Experts of a small language model.
Size: width 384, vocabulary 37240, 77.3M parameters.
Experts: 48 ReLU neurons an expert, a softmax router.
Training: a variant of Muon for the experts, 1096M tokens, 8736 steps.
Below are experts of layer 4 (counted from 0) of a mixture-of-experts language model. Rows are named up (a neuron's input weights, with its number) and show model dimensions 0-191. Each number is 500 + 40 x the weight over its row's rms, rounded and kept within 0 to 999. Numbers have three digits each.
Before each expert's rows: a language model's description of what the expert responds to; "mostly gets" lists some tokens that are sent to it at least half of the time. This comes from a sample of Wikipedia text that the model never trained on.

# expert 7
It responds to: Row-start table pipes. The first pipe or list dash at the start of a line in tables and lists, including header separator rows and table titles like Party, No., Title.
mostly gets: "|---|---|---|---|---|", "|---|---|---|---|---|---|", "|---|---|---|", "|---|---|---|---|", "|---|---|", "List "
up0:505531445531521551479493530526447454500509517538528501485547531541430439561504499480494555569456453573537442463500510456504568553556495575455541559495586456524468480463448557476428466498432519555478539529509607474471491448444534486494498451600519516467439452557585552451475407515406464514488515466445585499471574531555509530532488502472479523509500481509505498559452515459522503510470498528499479422491498519468496459507536578447582459455565547504564518520520457499506512492511424582470480463501438475572492558492485534525464542501503548502407491500507515500517522484427472467
up1:479557423465553451504481512534400554492471480496518457510539505547419450481562440488464497572475539445505518520549537525498514491481518591486517519469564503519445528433447522532477530507453499478509492576456475505541434502498451537430504490464531575448502498514540484499480503472569493490523519505450548575474489497467519494525560447433420528460485486524486547568517436480467530456507506495523519463501478473457516451493505511551551540379556429571533511422478488513457407555461434546443429462563428503522456528504491468478461533456496555540506484509503447549490460480549445487
up2:452480506513500536500484489497507516485531492512472441536481537496448430554498501461536482548468508559541540488498446426476544535527540487444484489506496547421525495506498560435431490480497485502518458414538534511510536564443501564497556519528564496472511561532502463510481533531483521497534521509474560467519465465536489456467535526450465469550537454502534523576499545497498472446436524534485444429466495569532584542448490473492486463513490446408527456476626488517521494591515564542414507537545532523437555550460510548429465517478483513557507475439504539483488489483462504500

# expert 12
It responds to: Commas after clauses, dates. Commas closing a clause or number phrase, as in census counts and "October 3, 1989", plus relative which/who and month names.
mostly gets: "which ", "who ", "August ", "March ", "January ", "April "
up11:464560491540490526475457504476481491546507446504539449489495456443477538433479506499479506604546558522490504519502470486462587489514494526541520486506530489528486515475434469523495402542458483590478419585463463419496473505516485523529477443547500503522459508545482544528444462510523528549464446424508507436486524470511458473508488558450476518551496463487482522497515476497510500526477499424483443472445596548505485480568544475540436387512531602520497538411511542540468617546508528493446507513429480467517477476447540467553460459544489477582436462533535547583512530464426540442
up12:563526557527537518534494452471495576467490582497497621519538478510522438507523584471397440486467481564539488497505466448543540508509441591545485514434513443464504478501498461488451578449527535557546438511480485460456503509513513470506413516469515482495455482523544506525543468505582536542460534440549525509554535534572544521517554512491516543525602518530550520572514481512448513422412513468504573480472435474453448516486417461430528479522512417487515492454550560499525501544478491516447482498486485501431567507480536476573542550480520554452423504575487484462522472474469496512
up13:495415507502482526480499444557507551418456392596430521479436545487436470530501442482526513525418459480508538488492442499578469489526505512540532475505479426521415457494542485504448564524531476475512532525579488631513490516461510515538452503501535528427573525650422521479524467495491535527505507472463493472483495525532487507503482518536456525542510491509559521466423495482450486428404471529492497531506550484465499469468536491485464454476447493586494512542464476493497506464465472455531444417571504466494544506459567493513538549507533579414537525552524588451494511470444479504

# expert 14
It responds to: Infobox and table headings. Field labels and section headings starting lines in infoboxes, lists and tables, such as Location, Born, Domain, Total, Population, Pos.
mostly gets: "Coordinates", "Total", "Location", "Species", "Born", "Died"
up11:545488517521528493534500548514521518440544528478452486520516449483500542464527452529501532484536537446554459490474493546517495440503497541479454525489489529459560552532503528463481565485425486498429547504527402475432514502513485432506486438491502516526493498503521571447483501587550463495514485514491502567583475514540545503512474537509501507534539511477505512604490462487485454496480504491527512574487520525476546459448513546551433457474576550484464443547510491506521551391518499522471514539420464554528441504480503478554411390508428533529469415552484546497512473479381483529
up12:529513558537487468498454536450487579486497516533541486444485646460438479504431560535449538500454460513535537538460520493497553545535443568511455526510478471466506585440469469472572554414469551543504492579612476449457534507460477529471499531426568492460416420524423506536480406520508499520550506493448577534575501497523460581519484553497466485499495561440470491455476430509480466501532495487434497499504462443454512488470543499514524546447520498536502490530527519494495453461505509441507511504417563501551583545496453527509544466513530545476506534435528505521489505537501522513
up13:507478490525446555495508515497463441557504455570546548561517496521545530521501490479488488495476470493544427521540419517513515477449543454512415597492469477517457500532455462442489534491491529405492522543540435446568517470403456533494502510512539478476459494563437542437461547495550456482552521448450502499536519449449386510511525582474517437599492455562592456525469532518495480509571455519538505496473442504513549532514494535461483478547515519538486475509517503593565519578584502421419544540416555486533489435519462516498471550464441494458497554434491489519571481424478521428

# expert 0
It responds to: Auxiliary and linking verbs. Finite verbs after a subject, mostly was, is, were, has, had, been, be, plus also and not, as in "It has been observed".
mostly gets: "was ", "were ", "have ", "==", "been ", "also "
up0:445500495529488570459524452483459453504611475483527522527456497480501570502540447540493507629487494431505413536476431502531584535529428500475545402499555542520493485413493500461423507521475497494545493483495551542457519533529501511528512532502486527474580521563515511450473452581498427494493532538451497509529527496495516554501596461491443536469537515479513524500456486515512510485534575535524513544578509508410492420497518552494500521509507522535472483520504499597518549452524456475479431421544577476431449507510527518421513503435499453468523536493566545417435505543479513547
up1:544541459519510434535522481510466475536504464513501491583558511501559497522499523507461505555525529534478494456516456579471468464539530471468517478503481493397506480481498568482457542480524522433516534499529426501476570441572466503474495491500499489556566448462495442504402493427539584484576503499466517462506561533417452508579447518477518436460458459445513485520504577518528466509468521531486415442502497547539495476537498511395442580515557506551534431488453474507395511497490514581496453433522474557426474505507557492424470586488538541572521511510484539553514466444487597510
up2:489545464585464509553458424508413463425444494512549455550528465493507550541527524526493458538508459523429448532537471559471480419535487500490530481474593593525437473548491529432517490474567455500432479530515524557494510576471503509423489524504489476456506534405468508517542448545485607475450492444510529516474521547538539497511534476506503550457626483486466558542470548498488536492471500517504537439466482484468490518525534530483501438501473504541536480515486527472464423500511557478439521494419442556530382497486538487463517487482469508439542446484509483488458452513493538517

# expert 19
It responds to: Location prepositions, infobox values. Place-introducing words like in, at, near, within, located, plus colons before infobox values (State electorate: Cook), and coordinate marks ′ ″.
mostly gets: "′", "within ", "″", "At ", "located ", "around "
up0:464480524501500556481453452422487527479486512508609516538454516539462542578533436454489501486590559536511459515564485503484501481443546524450453489475511537545502459551456545485437502572560492502516560564507479468506435479493483458546527555484529562490493515471532567511480531556529520467513530522449587483484468550487482515512525505520445545520467464512478385501509500484537458512498445483466593548465459522452533456488502558549530432480524511499517529613538506525432451536478528475497463486501415515465522558467492492485566537546534469445514430508533474492457518579514452566
up1:458495496496500495502519494420464507455461493531495493464545448448498416502486487461472515476498543476469498572485480489488545474485501519557498486490449437517521451524538427527506555533568459509513460490475531480544518514541497495519447419553473424525522525585509469465539522575498428493567466534520557487480490509509504545496491572524475493478532511562506543466562421449556433477480504546482478456466529513545452468479500533551500478453452513456538598506482554507496539451465464497444524499430456456442543450480500512556481526528511469530530482452530486442531465484564580434
up2:523447480454510517499485556490545483536594497491531485600491501529493476454418514539561515531485501534495528505510499455525428455505431480465501455517542543544537495435439495486496541476507437466404483526509480578534528448513501513450463499504555508480527490509486525448442490496507503484479445440498500374534460485505466513506398589515487602518420543442489546528527491469488485525585456475484523522478543389485476522517525443445520404582513624467579484516494496557470542459504461536505529511552526492537502529473484468508533514516453490479497430551460493550466507486448458502

# expert 2
It responds to: Institution name heads. Head nouns and adjectives closing organization or event names, such as Council, League, School, Regiment, Cup, electoral, primary.
mostly gets: "military ", "Council ", "Assembly ", "Force ", "football ", "ical "
up0:464500406556492403483469487512509442421497531528435560430453500442501440496521534502590526550526452505545522474513491499486478568527559427531490461514536428514501487500501517520505492503523530553518474446529579541524487532519520460488536494502487502496431432542498537505512486555508543518582462480599450420545495543547553521525475548509481456488472499500516522573480582540450502488490466487519534435396434463519547532448502526450512425547510505414461592486433481504598500490532459552522513513516553511431501557511528529538579513536467458499493500519492475440592507528451535494
up1:445539482417522433484511599494449518535459501530449428477545404454500586479427439504449496472493494566544550551548492505431447541498587516448547562439516464484446500515446462527487485515593549500510446518508473507489468493469491455619485490518485441454451560488506457515480491464523490429515509488483577489453439494541504530496491629477516472493513392449480485554520504501436480528517542547533456455525446488525491533505482488462464526542544523534499547550493477479524472546544526529504543507499563506450435500545555512542530568495506535535586493555483521500544544422509508484
up2:458518530428519509463502542468532554513457530484406564469448460505438506468521515541482553545495552536483579572430477468494488499565436527490462498484529449495466500535510494486395453449511450534525473531483525541488504528522512494502502471441546504475473485493405544574556468491494504549574567473488539450511506488525486377569536499499562484489490440536560478489479531471485433551502484510491465455533552504442482541514465521532491532494490514442475531464450517518496502544439355503488496541475431548445514545520457460475487479512439483617543564508503455483523534535512471497

# expert 59
It responds to: Name endings. Final pieces of names and common first names ending a name, often in tables, such as -ley, -or, James, Robert.
mostly gets: "ley ", "James ", "Robert ", "Richard ", "ai ", "Henry "
up0:548460573508505527519473481500501485524515532485410553533465558501509473516456526493475512495534549547523541511553524495480497545567487470466542508481535585492479526545518549511525455530518496568462429466456495505474545517482496545392480452529523467537473482491502487420521475502510461526535508528468564449505528382506549487446370512486507472472477499535471509494549554488423484514523486474434479436551486504485477510421542538519516442464565493447530512489468493471499433499483444430498458438494484528494566451507500443521541525508563482469540520544524557501393503480520489489
up1:510510506557603431501505508449468552464481461571485508537560512420557510473471500503525502523509499484522445531469508411490512542534567402454448385437533526444476549482425508506495446535511529501431504545502477561433448508496512489537516556474445507469464478443568517533493513478527547485524574487478512458579485488541522485510508538447474440519521503486416467435485564576461486504556492477479530509484493463452417518481459499562477392503452457488495516537455469519426471531448450548588516520517533462489568514520488492455484545534572495561491497467490510528442436474560508532
up2:515551494526544453468518444502455515427485450531531549496474496506492539540433513509462487487505502552490406590504519484530470458538488490519439587482502481474466511447496549512533531575514573480538453492469510481465479405498471550529499491533499489506448506546526508563487461565481460571470433432491510478494477476514497519509519448466458520493591447544554546455500496468450498461484557484488501493519525469482493496424440506495580544523545439539552522546522441470517463451515535564541471510500521544499524441543468542496505498502513493514498443473529455450490463529529449433

# expert 30
It responds to: Punctuation after names and titles. Commas, periods and closing quote-or-parenthesis combinations after a name, title or clause, such as `Manifesto",`, `Terry George,` and `effect.`.
mostly gets: "), ", ", ", "\", ", "\". ", ",\" ", "., "
up11:562594441509452567524472500458514476444419562500537509481473443512462499543580502561493521556506536468544485517534532501485564528495420486459528472561523492482533511548505543482497540428462567445471468456471536508534478438473538474530632483484582490499459527459493553520502568574489492515443531513516505542553548427511434497489501468478530575528467522521460549514552592442471513571518455414497498547494450516500504548465514540576482545504482522617451426440501538499512463471500497504534533395537510551554491484571486450531458527518535505483436446560529497499427487468497496413
up12:517496494567504527527486454472556513549519428521480577584540485435515516509436512501499526513504483575549569569556545446496488540590446552508515566520513477511490513477570539458456479544506477488513593486492457438468493494474467466457447476442564471525387443492509552558458435530558574569504484476528509482506446465457416514414487545486474478500508483472445502505522538562515550470483485486481474543535478502522575529567522505462481587531523553474533454478499460514515505422492468469446532496550492515516407481470510472564490469477561478562493502497487477528525487498429521479
up13:529584409568488430495494562529486481507536472509522483463504459475463537527528530456558445545441441492444422468504504537528557454461440513568452500535477473559463472549516540477531572474595531528542498591460492444552458428425530500477441470523573525447477486388548523462524443535530499517467545499511509535476549571563443503513552552481453525490510446518541422534486545518498503487503520497533492463552488452495497525527487546529430470451546536489505524466453453485425489458483518517512529545537398448425539435468538459536514477518475519472518512480520541526502501503545506448

# expert 27
It responds to: Heads of name phrases. Last pieces of multiword proper names and title nouns followed by "of", such as Order of, title of, Hall, District, Darling Downs.
mostly gets: "ley ", "u ", "District ", "ah ", "Hall ", "io "
up0:547472550502532497471470487504486472544510556460546469528526529487532519526511456486483515517397476544583490515449470561459513430514454434498513553527585424482515458559444507430511530527482479537484541532515540531483464534514519520478512546465546557476504489474413470453521511517473487579471521501475543442520517527498449497513493466456472519510450444537448545426476508520491467533500543509500483491511530531497501521482528442553570454479550517454589609557487507542466519550448467571477488501463551565514452563459480470546416479522463459472435424480503509467572478546487479512
up1:512460436495533451546419476469427546567484468514520545508487485487483480482500420512550546498414513480548480457579531576514544536510490486480523560512514467492533488497517495513512522440537552514539566507494505558532465418472572451550549497559594509478555496531511520488483525518523479565478509407499499556486496526469471465565537536457497537513432504592514501490437503446530544464545508523480469483512465463505439456543455550547505477499570530512505440486531522472558487500469509452563527491538468468507484552423531486403551502519510473507425562518523495570502440509590470525
up2:471512497544549457533487432531525416513560551483469480549501470490502508513544497499462484472571605452486472443482472514458513450534551617451439509494528531512421499447520528439494481409468542573477510489486468495490499558482482544492489535597473532479497449452465495548487480550539453423532495549450543459518532510468511458551544496537539525498466509555459522519530479528434510403543535485420546486521484520473482527543541560485503449540504468543535502454452555516513508555530490491431464504416466530458466484467531510473506464457453484522438482599516463462542562491494461429

# expert 26
It responds to: Common nouns after articles. Common nouns right after the or a, often places or organizations, such as river, field, area, road, company, war, regime.
mostly gets: "level ", "War ", "company ", "area ", "road ", "Army "
up0:555485459603533462498503516474514502539524454542557525485497515498475467562467498475519506474438492486518413502544469535487455523514442465526527511480451468509531495524579484504565445483570591445587541518531456557431449583503584427452568463564512516488508547499513479540497472486537466469439500427508503512503554504554504540458493522505476484507514490488501497534544546470489514488504457542455516485583517436411467481451431498493504561526541579585487507505514419495481533447480519483537507495491509406508475513412528425486477562494537533532539518402503470484498506478446463461
up1:469578517494469475478503474466484474432504497519544563473491440485503521461488451454452470457459533514521499565407416563444508475526494516482464468486543560502482478489551485550544585429532543489467548525469494503477476532532496540539503502464555499436434473491529589502480537511556489485482545394475530496504462476524493421504556510536531526530441504532472459529455476475492524507481483508424476483505463545427478558500457587537477480477468607537463515474447500515479439553500534528465550467417553537503441481460504511513500531541486519513519536469475545477495472430438557492
up2:512528457552510474447494493506541530544483422439558522498419480487496530533484490481498490529554530501430538469496485471472432493399486500552538477540464580471444441536506522472506566538460448516533469487446506433500458491567484528488547476491444506455451537498557454518558558517511563495420572499449473488472503492524492517525518489494529560522541443432462567548527538531447491490539462473482525484481525494548434516474513535530486443534478501482533481423518487512504455425514466490547489420420457518497526510493493508484564487537487523430537520472479465509477529454528549522

# expert 41
It responds to: Sentence-opening words. First word of a sentence or list item after a break, such as In, During, However, After, and list dashes.
mostly gets: "During ", "However", "In ", "After ", "As ", "These "
up0:530572421538430508449517505596562487426493548478489536552483456450479506546510549409502466486498490579468565528471495546513417487510561513432520471466470509577487504507480490483474523495527531515475487474484496502502587483549515456473567539384562437459489524507544442581530520555423554461556507494541454479504422516444573477520490528477551505460502535464516510542462452555506524535469505440498556529518513573487543473516455525527446455534512422429496511523526540426567546514467491584505510514490494578479497562535508517494588499499534522503519526513523540492544461493514517499
up1:487470513561508443569515474509538584461487481568478568464498524484534489472496485455530489517454479443498516523570555520477552469542504514442506524449517492534483503475500545499460515504560480491504530463456485505542411559443524548493554522516513541487476570491494506456444552562578505503508562548484491476546489475479457467434484549464443509494462469473529501434583494565459517493424499484491484483431478511464536570527496510549481525503541473549472490516527497462498604495498509495496481512546502542513494438543476487540423447475459467457486474525539476579509500562465485474
up2:456494465464558508501565593510420511511530540513464518478464469593552522522430491451422491476611474513552471506496507450518491434470618488455539535570459472541409454576472469496491459485505441544496498493566525539556443476466580523478520475506447370546416522519468492558472480564531406441503527538527516527472543499500528470493506521510447460475534527613511506443558510493524503498498492556477465476531453511561492481464459518463415494457498508519465565551495547525463526534530454480425543494519564482523489511447536502485511503474533563471510469528408490464493502506443533458

# expert 42
It responds to: Coordinators in lists. The "and" or "or" ending a list, commas between list items or adjectives, and but, while, &, as in "Belgium, South Africa, and Canada".
mostly gets: "and ", "but ", "& ", "while ", "\", ", "', "
up0:541540403531482446557537414525484551407488522529494492553497528485530555491508496504554489526510551515438503504503555518534456494602586491511452478502523426510513486518480556476556532553493436580502539449453498494456607509479452480475490508535472489484578449485510522557522528507506528487518479479412444484520397519493511451434457542431524519499621494540443485548530476504491570543492521430513534516498439450492517490525437435463542464451438467548465539574473477489511467540576447598494528483574481447476526460539497480433459519593515504500536545474458406505477504538529462539
up1:569522489531499539523532496507559482506529496440439482617542434545495496502491496561512518514562496465481466552461483539421463560504523448473517445462503522556545497522489474562540454537517490521449491548476432483522466633475458477482564493415508565462462583549500570521521488476497494477510490494500555487470531504499478508518472505502529556526563475526583524464590514579563432464505512544497481499561510515511426438580492568533430497601514493534520500540501508535468452508424460468499496542540550564570447545509535515448568516517473441517493491552499511553482484527496465532
up2:535482503490504532546497490447520556471503552515458496541535445599560460524509504527465509514560495487481506492477489485515524480571489504433500494509412525538417542447463485472469513467537517530523486524482473483496452509473519509495507425513493512486434486534469466484564443476487524452529381538483568505476530519495520512525452478407504465442502471529415585506606485506507541522505493447515530443558546458531511507532422558529507506517528525483450532447484475484448491469449507518490478548507522535535496407469583477409519541477488526575583507471487549406544483520541436452

# expert 24
It responds to: Word-final suffix pieces. Final pieces and plural or derivational endings of nouns, like -les, -es, -ism, -ations, plus closing quotes and headwords such as Location.
mostly gets: "\" ", "als ", "ism ", "ies ", "ations ", "es "
up0:518513584484491583494537490492450517466489527504484588539450530480531448457550585439506481535534476523571462497539481533507549449527541517402577496513435523557454495452480498511425516485433547530469512541518521534543568384463445563552489508437529482541507491533556500495489472511462465513525563468536495492575533497427472574475523510553537542491475481434497554475486486519524462477457472459434498520478567539559523479540517482520520417488458476475587471517474468496447437478444491487482458526428458515542510576514485602508470485507472532485463522547500492519499487465454436504
up1:489463462457414474522422426500481522464426510518529460475584515539500457481453460515483548491459459493495488488514486471543530487574555456550548566540493491432511524495453506524538489528502494454437461609523514477488516451469501559485524470552499572513493474536421480523577473548476468534455485421530495455591473502527516523540496518452515491517495515426550487490519553502427429583490529527447479464451469447521472475565479533549519504488461450598451490527533429492432461475525479534448535504545497489464497497528509523537473540531477555524488490512435480433500492413452507417
up2:428494556538458499555471497539524512392526552515507495541481523518507460553482470505534531524556554509503555467488425508487420452462557457454470517502539438474517491500545550508541498555439456560528517516434525425443536516527474461460476489481481506509527503568483540473447505455447467470521525458465512532536510514510521456508438535532522495479545575504517530496502476449514535551585497512475505546503476488485485455393396473473581532444560506481453528495455572508461517506446445499521475500560455452474427447536481481469489605496464481444572532486401477506482424477469510424

# expert 45
It responds to: Surname endings, brackets. Surname endings and the brackets or quotes right after names in infoboxes and results lists, such as Nabiyev, Dyson, "(17 goals)".
mostly gets: "ov ", "ev ", "sen ", "ey ", "ley ", "aro "
up0:472568460503503473510564503507485489498527520537579543506474553541486505531484439500480472518536414460536498517506498536488517473535487529530506540488445474472530454461519500442524557542517493445494424530561492471584499490489500452558541505527624508522525459462502490481465579478409442454471555471510448473463534492523509517439449478472474558506474479510483537555489553553530511550510535504515489469517515500545469456498512522507530574498468500550497496576469476384522530535522516562544501455529530537445555449536548471515450548512529487525493511543510514452518477519490418455
up1:475503476524495535513491464460476544478518493657488505494472579516452442524446546525546441463430507436586482448531538547510457448479508584504569496451540535523510483527457471523478393481498429491519543512466473546455461485521521519488479505557517547474506501504506545584524537505515481427520450493535519463543478530540545514448472634507531510477532530461456530534427498463490470524463478479618558510444474503508592446477546532521435519469489469534527511470572495470522524445469468528435538498459502489494480543534415451440447481486453509512484454430520465533491476521540438543
up2:508508508522527489499461525408502514510489478495460504431533485515474503482507472504457487545426482517489488517452526506474548499500536464478519511543549515440497600489459472469506480502543516476545448449510580557507497470553482485603453475506583471463450570469484496484447539446570482550490529486477437506414510461465474555543509554528580568455541450509489455479550561517524396486550476490498439480471416484481534509524497490555507546494453506526466444504574486519484481466483506524515553524486541449439545488438462422487518475473505430450540460453509475488500499553502565455

# expert 29
It responds to: Auxiliaries and determiners. Forms of be and have, plus a, an and possessive pronouns in mid-sentence, such as was, were, been, his, their.
mostly gets: "his ", "have ", "were ", "their ", "been ", "they "
up0:519530506467522538569487475480453527476421556558411453456468363502448413503520511501491433465523487562497544508446498512537461515534447444464494514580533518482473502482453463471476533540502563470514516465499534530503529527499462538434514423475499439470492494519548548535500466513590504452474528527544480479481503515468440502568504514502538424498439518436623516512566507486522463529521525514517581450504416510490485506518505468517492518482529542471487515521500490507530461501463481513556490491529434469564441460505483574491514451501456527473514505541456494530453431502543497492
up1:534561528533489534515495503549444455527494537493490536523458479518457549528415509481385508500559519548454548507438518516489524501498484567503520497519484486534511510573540564494502531519465552492503564482475558516496563599440511505448536471399535497508505583463522508486493516505514535477538603564518493423494421490508517468478467453495569506465570457496439526483508495459529470497484553507540493553550533470534469488515518500562488561485492518466456524521603450478464506527484471492465485414497570578520513465466480498498492547602533463505413456521461463539477482472529437566
up2:560537472546600478458505524523541499513496472546444439540519394487546465458434507610481439518484541486559492517464443441515578524460485455495525473522525525545533461482436518518448495554479541488484581515524500529490487462527484434543545512532511531447502453495493566530491595553502555418468560574432546447546500413537450482545510503526461549542510529531473542512512388460503524554501464485500526471481512480442480549458471523499447523421467534516552499535453490467502513506481569485488553490563468441479533503493501553478470513608441540511532502458501501520548499413466517535

# expert 61
It responds to: Prepositions opening phrases. Prepositions starting a phrase in running prose, such as in, on, from, during, throughout, despite, often before the, a, or a year.
mostly gets: "In ", "from ", "after ", "On ", "into ", "between "
up0:478419530543524499480440498464471515519547472528563530581514557546477495544518479491520518501485502505502460498545496508541533472421414501499489527480490460498594493495528492546533480529468547541458508528596501488459515526476464579493534485602529474516535457496453523456484580558485554495519488459527475519527532508457466489526465433496463563512607519487475501518476562558515487444482484494464524494526494440467552493559506526493545458476388467545493540534517437515480601503466530473400456513498496529455449493558559538408500525485500448480539474450457519440387534479433454480
up1:462592497543566440529446487472448508445491560452509504510439495503429512589482533473460461471561499531535530467532492467457422476558490479433437503473539514480521494525510541479505549453524463460526461500412384585472469503510581486517504578497569517454399489533479510485453556571511466513484455533467535468520485553476549528426482498507508501476477469567471396446483496481460474488535512500552509552592594512439490554397491528514536507477521439454555462504518487449458425557525535487594557545500485503484528462520473546476495529569544480525502494517538505535471500475501513498
up2:477453436580486556556514609464496580396499504489420513450487529476498469443515524528573551478538505465538499527529602484448488534526525486463504486496469491546447539470540483491469481509510502520527525500458555480420451560505461484461548482492499489527490446540600496534590493568543458492531487481525503543520510482563481438474524508525414488584468561522543474490574504555455558550522463546422475517438493464540517561493478542495505470492510558485504482465523519481521540531502422490519526587457544495508463496425451512471515460521415407490480491520508486533461497524508499498